Below are experts of layer 5 (counted from 0) of a mixture-of-experts language model. Rows are named gate (a neuron's input weights, with its number), up (a neuron's input weights, with its number) and show model dimensions 0-255. Each number is 128 + 24 x the weight over its row's rms, rounded and kept within 0 to 255.
Before each expert's rows: a language model's description of what the expert responds to. This comes from a sample of Wikipedia text that the model never trained on.

# expert 54
What it handles: Digits, dashes, spaces, percent signs and cell separators inside numeric tables, scores and date ranges, such as 94–95, 17–9.
gate3 [135  83 130 109 124 123 131  90 148 108 112 127 123 136 153 169 103 151 145 130 149 154 134 154 152 102 150 116 125 149 158 120 118 129 103 122 151 110 109 120 115 111 129 167 136 133  91 103 132 127 119 139 123  93 171 117 150 119 165 101 164 141  96 107 148  95 127 147 123 123  75 120 119 145  58 114  88  92 106  94 122 142 118 117 173 140 123  99 135 115 161 177 187 135  87 110 115 128 119 169 205 114 165 143 142 152 136 119 137 106 138 128 163 125 108 147 155  88 118 152 143 162 127 110 123 123 151 181  91 123  63 101 141 160 143 123 111 134 126 124 104  95 130 148 141 143 131 176 116 126 123 156 135 120 157 110 150 124 117 130 164 157 115 169 152 116 137 156 103 127 109 128 127 127 146  94 147 153 123 147 143 135 147 106  59 140 127 140 115 133 142 138  89 118 119 154 137 133 131 135 160 123 100 132 111 149  88 128  97  87 129 119  92 112 119 118 144 130 103 158 161  82 161 115 111 114  99 162 101 102 119 138 139 127 159 123 143 112 124 141 123 114 195 116 100 110  98 160  99 135 167 118 171 154 102  96]
up3 [176 144 108 111 150 143 119 205 142 164 117 125 150 104  92 130 106 103 110 136  91 118  92  93  91 120 125 142 137 151 113  77 116 122 133 124 103 155 125 167 140 118 111 113 161 128 114  95 154 131 148 135 126 165 110 119 111 124 116 129 136 153 132 148 180 112  85 113 150 150 149 151 106 110 188 117 158 164 122 137 147  86 149 151 153 148 125  91 117 121 120 106 107 120 153 124 132 110 159 178  98 143 108 141 129 137 118 151 114 115 101  96  77  78 137  96 106 123 111 143  91 103 115 108  87 112 107 113 179 160 137 123 124  73 123 134 126 117 100 134 118 131 105 127 163 106  92 146 116  95  97 137 154 158 168 180 112 116 130  79 122 158 156 142 148 127 123 178 110 111 117 116  98 145 149 110 162 164 142 110 115 171 138  95 128 141 125 135 106 149 133 114 182 110 137 111 129 153 101 134 128 110 115 134 142 148 115  90 120 139 104 114 145 149 126 119 169 102 111 111 120 141 113 122 138 159 162 121 123 174 137 112 107 135 147 109 100 122 120 128 118 141 132 141 113 143 190 133 167 168 141 190 157 133 133 133]
gate4 [143 149 118  80 150 168 131 152 186 172 128 103 115 144 116 137 175 121 148 163 147 178 105 152 124 137 136 104 151 134 148 118 149 141 159 107 163 107 133 141 126 111 154 104 135  63 131 123 123 115 108 162 131  98 117 107 147 108 110 144  77 110  72 115 124 166 134 120 144 106 128 122 150  98  88 124 118 137 115 110 151 137 142 121 134 139 127 143 116 146 122  98 145 128 127  95 135 123 132 187 139  78 133 136 162 159 119 145 118  85  90 122 136 133 147 152 125  99  94 170 155 126  75 126 160  81 128 149 156 113 112 121 132 135 109 150 140 112 130 109 126 120 119 148  79 112 165 113 161 126 106 132 158 122 112 163  83 123  91 110 122 144 161 117 121 140  91 100 135  83 113  97 150 125 154 165 159 162 123 107 151 170 142 119 148 113 171 144 135  80 113 125 154 141 154 116 127 135 115 143 156 138 135  85 101 156 181 128 143 132 160 142  74 122 110 110 141 104 100 110 128  96 138  74 105 145 131 109 160 123  99 120 129 104 127 142 112 121 123 158 127 109 127 161 129  77 166 103 149 149 104  99 102 131 113 119]
up4 [123 117  93 137 105 134 122 116 158  93 143 141 132 131 155 150 120 138 142 174 148  81 160 116 136 152 142 151 139 121 124 116  87 147 114 137 142 101 133  91 124 145 145 101 110 147 116  93 104 121 150 179 100 147 123 125 101  95 142 159 156 106 184 101 160 120 127 148 130 111 104 119 136 153 111 108 116  85 124 103  99 119 168 178 134 152  64 135 105 146 140 133 141  94 168 117 129 119 144 164 131 120 112 140  94 114 122 139  65 124 155 150 133 147  85 127 161 109 155 106 108 154 112 129 135 143 174 152 134 109 136 111 144 125 134 113  88 131 114 148 116 138 173 141 156 162 106 142 149 140 166 127  64 146 154 160 145 117 167 129 131 141  98 126 104 143 155 161 125 158 124 125 138 146 106  77 137  96 129 132  84 120 111 115 103 119 139 155 136 115 144 157 134  65 140 138 128 130  92 106 115 134  77  93 107 129  91  75 140 144  78 127 173  99 135 155 136 127 164 112 111 103 177 136 119 128 121 121 119 121 175 144 168 130 166 133 123 139 143 121 112 125 154 106 143 165  94 113 124 100 169 132 152 155 143 139]
gate5 [139 104  89 124 164 107 100  92 129 105 142 109  98 144 185 133 102 146 154 169 171 160  96 123 130 139 141 135 151 181  99 154 126 153 133 103 126 120 101 154  79 143 137  94 134 134 148 176 100 160 137 129 142 169 145 148 145 146 122 114 146 165 110  89  88 116 113 154 152 149 112 118 112 151 156 119 106 120 103 133 129 127 145 146 150 182 124 132 146 152 100 137 179 123 153 166 155 108 141 160 106 137 147 178 111 109 118 129  82  96 122 100 143 115 140  99 127  85 156 139 133 122 118 136 149 138 139  66 126 114 107 120 111 142 117  86 149 131 117 135 106 113  77 114 159  91 153 122 131 124  67 162 107 148 139 151 142 139 103 101 125 107 117 112 126 107  88 116 132 113 148 158  88 130 150 128 127 115  96 110 151  99 103 136 147 140  99  98  95 129 140 155 123 157 135 134 140  98 149 137 118 100 157 118 120 127  86 203 110  98 153 113 177 151 120 109 119 181 127 120 109 162 127 108 100 164 135 137 103  94 139 103 139 160 154 111 145 118 131 122 132 165 123 138 161  91 148 116 133 125 114 141 109 124 124  95]
up5 [ 96 117 114 116 135  85  84 102 149  82 152  90 104 138 211 137 105 131 138 181 146 100 109 126 113 170 154 142 136 154 115 157 142 138  99 115 107 148 121 147 107 163 161  89 143 143 133 174 119 143 169  88 131 134 139 157 156 128 134 125 163 165 111 103  92 110 140 129 129 153  89 121 134 150 144 115  81 107 111 127 107 110 116 165 155 189 175 142 140 115  88 151 160 138 137 179 145 128 142 167 116 128 158 198 139 128 144 115  90 116  93  79 137 133 125 109 108 103 140 166 139 149  91 179 162 112 156  86 138 146 136 105 112 129 136 109 127 123 112 108 107 117 113 122 173  96 130 118 124 120  88 160 134 141 133 138 150 121  84 122 140 101 130 124 107 133 105  95 136  90 147 155 120 115 139 153 144 144 118  93 163 124 157 121 136 102 138  93 125 130 128 163 145 125 122 140 125 128 153 155 130  89 117 111 114 113  92 175 117  80 114 148 149 149 116 119 121 133 125 103  89 144 127 111  84 137 131 165 101 100 139 119 128 150 133 120 154 106 122 127 118 152 132 136 152  86 136 124 131 114 131 138  93 160 121 123]
gate6 [163 119 111 120  89 164 117 166 141 112 137  92 131 127 140 133 138 146 103 112 104 157 122 142 141 103 165 113 129 166 135 175  91  96 124 124 149 134 169 119 136 129 103 115  95 148 126 150 132  95 106 121 135 161 156 112 152 148 161 106 167 114 142 147 115 132 120  83 102 132 109 117 104 196  98 125 152  73 141 130 106 117 100 104  87 153 125 152  76  91 192 156 102 119 134 106 108 104 126 123 118 116 157 109 143 102 150 112 108 129 155  82 142 139 142 138 108 142 114 164 150  79 154 101 101 130 119 148 149 120  89 184 151 168 118 128 126 144  74 117 157 155 129 131 190 130 157  80 134 127 101 137 153 106 105 150 132 104 150 105 137 109 116 132 180 149 169 125 113  99 162 134 142 133 114  90 146 121 131 107 140 118  90 170 195 160 132 159 125 115 131 109 132 185 164 102 120 109 128 169 118 138 146 141 123 123 129 140 178  84 109 114 107 127 146 155 118 127 141 113 143 136 157 107 139 117 128 123 148 120 112 109 126 124 142 106 133 116 104 131 144  90 126 123 108 137  88 120 120 122 117 136 164 123 123 149]
up6 [103 140 144 122 155 116 129  97 111 166 146 151  81 140 110 125 117 126 171 138 149 122 122 159 129 171 110 139 139  84 149 106 119 127 120 103 107  95 129 129  87 134 147 115 120 147 102 108 144 149 116 144  96  99 105 125 140 105  56 119 105 124  99 163 136 110 106 141 122 133 133 105 103  92 154 144 101 172 125 106 146 154 162 157 131 122 145 158 141 203 114 127 163 145  95 113 112 112 113 123 149 138 103 158 146 158 131 139 137 125 118 171 120 151 154 159 122 149 172 102 117 178  89 125 120 115 136 105 126 149 145  83  71 113 144 118 103 127 181 170 115 101 149 125 102 155  90 145 118 130 104 101 128 159 144 124 169 128 100 142 137 172 162 108  79 131  99 136 106 163  93 130 119 154 165 113 128 130 121 171 139 165 114 117 103 139 145 120  98 128  98 135 136  65 103 175 146 133 124  85 120 103  98 138  82 137 127 140  85 117 150 112 135 133 111 134  98 138 126 147 111 143 107 102 135 106 143 112 139 110 131 134 121 123 114  89 125 136 140 163 154 174 117 153 136 140 160  85 164 123  90 109 100 134 128 148]

# expert 33
What it handles: Spaces, digits and codes inside table cells between pipes, such as race positions, squad codes FW, DF, ENG, and scores.
gate29 [195 114 130 129  91 134  99 126  79  90 155  77 112 169 143 136 117 149 142  87  99 171 130 139 126 139 171 128 104 124 169 118  81 129 116 146  94 131 114 120 163  84 138 130 156 120 134 131 132 120 140 135 142 117 150 157 163 148 155 128 107 137 117 105 108  71 111 132 139 138 177 131 145 139 171 107 119 131  78 108 163 155  64 152 123 136 135 163 116 119  97 100 114 147 159 106 120 110  92 142 145 138 152 119 129 138 137 133 125 110 111 158 149  96  82 105 143 144 135 128 138  99 139 119 124 116 127 140  99 119  91 125 154 181 139 100 129 133 128 121 146 157 151  74  92 166 139 130 136 126 129 150 130 143 142 122 127 119 128 123 128 137 140 121  77 167 150 138 148 132  99 104 149 111 124 122 105 148 183 119  89  89 121  92  97 179 129 132 140 125 105 111 107 103 165 124 117 132 137 118 123 144 121 153 153 115 148 128  95 115 122 167 158 142 156 159  82 139 122 156 147  72 152 137  69 118 140 134 137 103 131 155 137 163 164 169 166 139 174 107 136  92 125 135 122 111  82 128 158 118 137 137 130 106 124 120]
up29 [156 160 191 132 146 133 158 106 133 126 102 105 151 186 131  88 153 135 118  99 125 155 143 141 118 132 132 123 125  86 148 153 140 100 103 101 175 140 119  76 134  97 145 106 132 124 104 121 115 141 143 135 104 120 114 138 135 107 128 143  82 151 142 133 142  98  61 129 149 145 139 146 112 128  96 129 117 137 116 145 139 145 151 128 157 139 151 114 132 124 102  70 130 170 161  81 141  69 146 146 155 151 123 146 152 162 196 149  89  92 115 125 140 121 143 121 115 131 122 176 155 134  89 104 184  78 124 107 156 122 137 108 118 142 123 130 104 137 124  85 134 115 148  97 121 148 136 103 142 115 118 146  94 124 134 153 111 108 130 137 136 179 115 102 125 158 137 147  95 153 141 162 103 148 160 185 132 145 148  94 127 137 126 126 113 123 131 115 113 142 141 133  95 127 119 158 131 118 138 133 130 158 107 194 104  96  82 111 121 107 130 126 155 121  90 147 139 144  88 140 161 104 146 121  85  74 128 153 121  93 117  98 106 155 125 157 127 116 132 157 130  94 160 138 158 126 130 116 106 119 117 162 141 102  96  93]
gate30 [125 146 118  89 142 129  92 167 139 141  98 151 154  77 136 149 187 145 125  79 106 149 121 166 124 154 152 152 142 111 142 103 143 132 135 132 117 136 153  94  91 114 158  92 167 167 182 135 154 107 126 154 147  84  94 106 103 154 115 124 126 101  96 134  98 134 148  97 103  90 144 134  95 133 116  95 151 134 167 164 124 118 106  98  87  86 114 136 122 112 139 137  98 121 105 151 117 172 152  97 127 131 152 125 125 130 155 158 118 104 116 177 133 141 117 176 136 118 131 121 125 156 111 158 136 170 176 105 111 109 171 156 159  76 145 133 163 167 104 175 109 143 110 118  94 100 156 136 128 114 146 133 155 137 122 137 132 118 180 106 113 162 125  70 137 146 115  98 109  98 151 131 118 118 115 131 110 150 141 100 130 130 127  92 131  91 124 154 102 148 128 113 124 101  83 138 112 126 129 133 115 139 152 122 136  97 126 116  93 117 146 165 139 128 150 130 102 173 137 137 136 156 135 128 136 102  87 144 146 129 120 106 146 146 143 144 148 132 129 123 113 127 136 132 115 150 104 119 185 119  65 138  70 137 103 103]
up30 [115 133 142  89 171 104 113 169 134 173  92 150 138  84 117 107 176 162 128  96 123 151 126 131 106 131 132 148 110 122 130  98 162 109 130  98 133 120 144 113 107 129 155 105 147 175 166 136 136 110 102 175 144 128 109 124  81 109 122 136  83 113  75 123  86  94 140 130 103  87 138 124  71 150 146  76 158 146 145 162  86 123 130 118  91 116 124 143 124 128 163 147  92 130 126 139 145 169 153 111 121 133 136 141 140 113 134 154 144 112 102 175 144 155 151 189 135 102 145 112 163 121 109 132 146 137 179 113 107  96 153 122 157  78 129 133 157 175 114 139 130 139 141  93 132 111 169 150 127 130 137 126 137 131 148 100  99 120 177 109 119 138 140  89 158 141 120 120 113 142 148 116 141 121 171 122 113 147 166  93 161 145 132  87 142  77 123 144 149 137 119 118 117 145 102 129 107  94 141 166 117 124 156  98  98 122 131 113  96 116 142 185 137 117 141 138 137 143 152 126 115 130 109 144 134  99 113 122 103 150 110 115 127 101 165 135 125 126 121 135 116 123 169 114  88 177  96 113 156 112 121 137  83 141  77 116]
gate31 [125 120 141 118 154 144 108 110 106 137 128 121 107 118 152 165 131 110 111 106 102 159 140 111 133  86  98 137 126 137 167 169 153 102 116 133 158 119 171 101  87 130 130 143 151  86 120 129  93  53 141 138 144 112 118  95 155 124 116 105 147 148  70 132 115 141 137 133 156 173 159 117 152 121 155 134 123 150  96  70 126  79 143 142  90 114 106 170 117 174 107 127 130 146 118 149 132  93 143 109 110 123 119 118 146 103 157 129  82 113 143 144 115 110 151 105 121 133 137 123 163 116 136 139 160 125 157 143 126 139 165 116 117 127 112 129  90  85 144 134 145 136 100 161 113  88 155  76 130 159 147 109  95 101  91 119 156 157 143 156 114 163 179 156 100 132 137 127 105 160 136 116 123 133 167 189  80 135 122 111 158 131 100 150 135 161 131 138 108 135 133 152 110 116 176 119 121  96  69 151 121 132  99 104 195 120 116 159 127 167 108 125 120 124  84 137  96 164 144 132 137 154 105  91 137 113 126 140 109 161 141 128 113 136 125 141 128 107 124 110 124 150 158 159 147 113 163 125 124 149  90 147 125 120 161 149]
up31 [ 78 127 135 141  93 150 118 132 143 176 140 150 122 102 128 109 124 142 125 117 140 154 136 101 151 112 123 141 101 128 109 105 146 102 150 122 163 121 135 123  79 109 113 134 120  83 120 120 121 146 103 153 162 143 122  97 148 155 144 129 135 105 110 107  95 112 135 113 128  76 161 139 167 146  98 126 119 119 161 125 147 126 131 159 156  88  98 140 163 121 137  91 154 128 129 112 150  71 165 153 121 123 170 111 119 124 113  97 160 118 166  99  97 107 127 168  85 144 127 141 140 110 116 129 145 114 101 120 112 148 120 120 128 106 151 101 128 115 127 143 129 112 113 117 144 142 118 152 146 105 126 131 105 164 161 140 151 137 132 125 143 125 105 145 143 109 197  67 156 164 149 169 139 173 137 148 118 111 125  96 159 113  95 136  79 160 118 138 141 103 106 187 100 127 127 124 125 121 108 131 128 106  93 109 111 104 104 191 146 143 134 137 180 125 149 178 153 124 114 142  88 105 112 113  99 142  99 111  93 186 107 125 159 118 192 106 141 171 134 112 109 123 137  91 162  85 130 133 151 122 146 167 172 115 143 132]
gate32 [157 119 143 119  96 128 154 151 121 112 108 126 143 118 142 159 147 146 103 152 180 107 171 123 122  91  76 120 112 141 135 138 140 111 108 142  92 111 127 131 164 105  95 152 122 127 106 127 151 126 163 120  85 166 141 153 134 143 119 124 123  98 129 130 114 119 102 139 134 143 138 150  93  99 144 165 118 131 157 146 138 113 130 113 125 115 134 112 104  94 109 122 117 150 141  74 125 147 110 130 125 163 111 107 143 116 130  96 138 104 146 140 124 134 124 134 159 134 136 133 166 141 124 176 154  94 149 145 104 129 102 141  98 101 100 139 136 104 111 170 136 137 158 128 117 135  63 133 158  89 119 110 142  97 140 144 104 158 136  97 139 145 147  84 157 169 131 154 142 113 123 140 164 160 176 137  63 117  99 138 102 128 177  95 174 123 130 163 104 123 141 100 110  93 127 153 104 112 165 132 125 141 141 180  98 107 132 174 152 116 128 127 126 103 154 125 110 149 143 150 116 119  95 115  99 130 172 136 137 118 109 102 113 116  96 125  52 108 132 129 113 138 153 152 128 176 115  40 130 146 106 141 126 188 118  97]
up32 [ 94 107 143  91 165 103 109 125 123 147 140 151 115 131 105 111 121 106 129 149 113 107 107 149 114 180 120 136 125 118 112 138 135 116 156 103 121 126 147 132 118 203 154 126 142  79 163 152 129 125  91 141  96 146 117 106 172 117 114 106 135 149 129 155 100 120 111 129 104 129 129 133 131 138 116 104 110 139 109 113 130 129 137  96 134 118 151 121 123 134 144  94 157 131 136 192 162  97 134 151 118 138 118 145 133 117 149 136 157 135 117 163 116 169 133 122 115 136  88 157  97 140 151 102 108 146 134 119 152 122 163 113 133 128 140 117  80 172 110 105 163  96  95 134 112 123 151 112 105 112 151 147 113 195 137  40 166 129 135 131 131 156 140 170  95 120  89 200 128 162 144 104 102 143  80 122 142 129 131 105 193 132  98 108 118 132 132 105 115 160  98  99 122 146 106  80 123 106  87 122 122 137 118 127 159 157 128 105 114 152 111 131 131 149 105 123  98 152 171 155 130 115 153 149 101 107 131 159 125 144 148 143 128 161 128 100 157 150 151 154 151 167 126  85 120 106 158 186 111 141 136 146 136  92 128 162]

# expert 52
What it handles: Digits inside year ranges, scores and statistics in tables and lists, such as 1965–1970, 1994–95, or 81 games.
gate3 [137 141  97 139 139 105 131 132 136 152 119 175 103 105 112 127  87 142 177 121  99 159 155 123 103 134 137 123 123 146 106 125 141 137 111  99 123 135  93 171  71 130 156 160  70 143 129 123 142 133 105 156 148  87  89 137 140 118 165 137 100 123 131 175 123 128 158 136  72 108 124 119  95 128 132 116 134 167 132 133 133 131 153 140 175 127  93 123 130 115 119 148 150 148 155 154 139 155 164 160 131 109  98 115 155 133 173 134 151 139 113 164 141 125 153 110 129 127 125 157 148 112 162 138 145  91  76 106 110 130 174 119 150 178 138 110 160 178 105 109 122 131 109 121 155 134  89 101 113 129 117 157 116 100 122 111 140  72 130 126 159 110 101 137  98 113 128 138 123 105 152 129 152 119 115 138 106 124 145  99 102 131  95  74 156 124 159 120 130 136 116  91 162 104 120 153 153 130 149 127 109 154 119 100 141  96 120 113 123 102 140  76 117 108 101 128 139 170 147 131 105 102 183 141 129 147 154  80 118 121 155  98 132 104 169 102 110 120 132 143 122 143 103  67 140 195 101 108  75 147 143 126 142 126 157 129]
up3 [137 149 126 106 116 139 166 116 130 104 119 157  87 150 120 112 145 104 133 145 136 125 141 136 153  98 107  84 118 129 151 156  73 157 132 111  88 135  98 144  99 161 137 150 114 107 156 153 120 115 124 131 129  91 118 166 122 105 121 161 115 127 120 127 153 166 155 140 143  89 149 116  98 117 134  77  97 180 121 155 108  85 147 138 164  97 132 122 125 125 129 119 157 163 118 139 118 126 110 203 135 140 110  94 139  88  92  89 136 107 131 142 132 117 150 114 154 113 145 135 196 120 145 147 137 142 133 129 132 138 152 103 139 140 113 129 156 200 119 110 114  88 103 147  99 125 110  93 180  95 138 161 123  88 106 102 158 121 127 146 173 122 121 148 144 152 104 134 104 125 117 123 137 147 106 154  93 107 112 123 116 119 127 137  81 120  90 130 135 133 133 133 108 121  98 186 194 144 144 124 154 145  92  92 129 127  98 143 129  86 139 113 128 134 118 117 134 147 129 124 162 124 160 100  81 141 153 111 107 145 109 103 123 165 145 148 143  98 118 136 130 116 129 126 159 107  79 113 116 172 122 168 112 139 166 182]
gate4 [121 135 101 106 205 104 157 132 140 142  95 114 138 179 127 119 134 144 166  94 129  91 152 130 139 184 152 112 139 168  92 117 119 163 147 110 158 118 119 139 130 135 132 158  94 127 164 120 100  87 124 179 158 138 145 149 131 145 114 132 109 122 141 135 140 131  87 150 158 106 141 153 145 110 130 117 127 105  90 142 132 111 134 171 150 117 140 108  82 134 121  99 159 132 131  99 116 125 124 125 129 130 121 130 120 119  98  97 157  97 155 120  92 117 132  99 108  94 113 119 129 115 121 156  96 122 169  88 174 112  96 130 142 111 130 101 200 116  87  86 106 148 128 130 111 100 116 116 152 124 127 146 122 115 114 112  93 114 167 107 111 160 162 119 147 150 141 115 114 125 121 158 152 116 124 145 101 145 121 162 142 116 147 106 110 134 151 141 123 120 100  92 136 132 107 153 141 107 169 133 123 145 129 150 122 144 123 169 106  64 123 110 125 155 130 161 142 106 128  97 107 107 108 187 160 105 102 101 144 149 128 107 163  86  85 133 138 141 107 136 186 117 192 120 111 100 103  98 159 154 141  82 139 129 109  99]
up4 [116 179 110  75 194 143 144 159  97 171 124 131 124 157 183  96  95 148 164  91 110 105 132 119 122 132 142  82 116 150  86 121 158 147  92 125  98 104 151 168 130 159 141 147 135 161 121 137 138 125 116 162 137 142 164 130 161 128 111 130 112 147 121 142 138 140 108 162 135 111 153 128 138 135 126 113 107 108 139 154 159 136 177 155 130 122 123 109  78 163 136 111 136 156 130  78 122 102 106 115 140  88 140 128 121  89  91 102 141  95 125 140  76 131 146  95 132 116 130 142 132 101 129 112  96  95 139  83 143 126 129 152 147 130 126 103 170 129 134  99 124 184 122 127 124 106 122 135 125 140 121 136 112 146 140  73 122 110 147 108 125 131 137 113 113 102 135 123 131 122 127 163 127 115  84 146 149 158 148 155 147 101 117  97 113 103 111 145  84 137  91 108 149 163 139 140 150 123 148 119 177 145 152 154 120 166 153 191  94 102 137 106 143 139 134 133 113  90 162 126 126 129 117 151 142  82 133  79 181 119  87 122 155  99  99 149 149 129 125 104 135 103 177 100 107 131 120 131 143 116 140 105 158  93 130  97]
gate5 [176 137 176 125 110 109 125 109 141 169  99 135 110 116 139 112 152 139 149  84  84 122 182 148 132 129 129 136 153  95 108  98 101 133 123 106 102 146 107 118  90 143 135 163 131 126  74 144  98 131 142 111 107 174 120 130 131 157 101 127  97 149 141 121 113 110 116 186 100 116 103  99 152 136 108 170 115  90 129 119 110 118 197 111 127 129  88 146 126 122 136 142 120 144 139 116 100 146 161 102 139 144 141 152 134 155 128 138 165 111 150 114 100 100 121 147 144 132 144  86 175 134 127 141 133 172 161 151  63 132 127  90 143 128 127 144 114 158 147 144 119 144 125 148 137 160 109 161 117 126 126  83 113 124  85 113 173 158 119 133 135 109 143 126 124 118 126 125 148 177 112 106 120  94 123 136 117  80  96 186 167 116 107 137  88  72 169 147 147 138  84 102 144 136  92 145 126 124 108 148  91 136 127 149 127 123 156 128 161 103 114 142  86 119 165 113 106 133 143 154  75 151 123 150 159 146 143 162 135 110 156 117 116 116  88  91 138 126  88 106 138 144 113 142 129 156 134 123 139 139 128 115 179 116 131 116]
up5 [138 160 190 145 110 137 140 117 143 151 138 125 153 149 142  75 151 137 138  97 132 121 151 132 139 115 105 105 135 109 110 104  91 108 120 112  99 138 105 131 113 134 156 168 142 117 125 108 111 124 152 126 109 150 135 123 141 146 103 112  92 135 146 115 117 133 117 210  71 131 153 109 154 100 115 168 120 148 128 126 121 131 140 113 125 112 104 117 129 124 136 148 118 135 147  97 112 122 143  92 167 174 121 122 119 144 133 121 157 130 131 139 100 110 122 135 106 122 162 101 110 142 128 157 150 146 148 149  73 127 156 114 117 135 125 156 109 152 133 148 130 135 171 146 125 148 125 151 142 142 127  76 110 128  87 123 123 140 102  85 129 124 131 125 126 130 125 117 125 151 144 113 165  71 134 137 103  66  78 172 183  92 121 134  83  57 162 129 168 161 113 113 135 169 133 146 118 157  77 171 122 136 141 153  84 120 166 133 170  95 105 140 122 124 126 106  96 114 137 159  86 134 114 171 152 162 155 137 127 101 136 102 154 113  94 101 148 141  91 144 130 144 137 145 156 136 122 120 114 135 132 112 168 107 133  60]
gate6 [152  93 131  74 104 111 149 134 144 124  99  86 121 121  87 133 123 119 118 154 123 162 108 146  81 111  67 138 115 156 112 110 108 139 106  95 119 156 162  95 143 117 105 150 126 123 137 136 148 123 116 133 141 157  81 119 101 157 121  94 106 146 125 140 120 157 164 135 122 111 170  95 165  91 134 100 135 127 117 124 139  96 130 163 136 115 142 157 100  84 148 143 112 140 176 154 117 149 169 142  92 147 184 116 128 110 157 156 146 111 116 117 142 132 122  85 122 134 182 139 136  94 123 104 150 160 135 136 130 125 120 109 129 141 133 143 105 135 140 146 131 151  93 170 135 100 120 120 139 152 131 133 112 164 100  84 126 138  97 126 117 123 124 124 108 165 127 160 113  80 156 125 132  96 158  96 104 140 155 123 158 130 154  97 170 148 132 112 138 126  73 179 146 159 108 100 125 118 126 158 104 129 158 148 130 131 133 155  94  96 110 159 190 124 124 103 117 113 140 135  92 124 100  89 178 118 166 138 128 141 156  82 152 103 120 142 115 120 148 110 120  77 150 122  92  87 133 122 128 145 113 163 159 121 171  97]
up6 [163  99 123  90 108  84 109  95 120 137 103 100 127 158 148 143 129 139 153 112  99 163 136 154 140 160 113 144 115 181  80 124  82 134 111 110 104 154 150  87 109 128  85 164 164 114 141 154 157 153 113 119 131 135 119 145 104 129 109 105  95 148  99 131 111 167 177 146 143 109 142  94 184  72 103  89 146 125 127 110 129  88 130 155 120 114 141 137 118 141 176 161 139 173 143 119 164 150 144 125  68 141 148 123 127 114 180 161 148 125 118 134 162 170  93 111 111 146 129 153 107  88 155 107 109 136 126 133 130 135 128  93 120 137 123 166 125 110 163 159 103 131 119 141 129  96 115 159 158 141 149 119 135 148 116  86 130 141 100 157 129 154 145 136  94 182 134 159 106  88 120 120 131  97 137  96 158 155 139 123 121 129  96 116 169  97 163  98 113  91  84 178 143 142 134 123 127 161 117 122 133 140 131 137 149 137 144 146 127 110 107 141 142 127 111 107 107 131 127 147  96  87 140 109 154 110 154 127 128 149 146  81 140 100 111 138 150 110 147 111 105 100 113 122  74  79 136 126 139 119 159 162 121 129 130 130]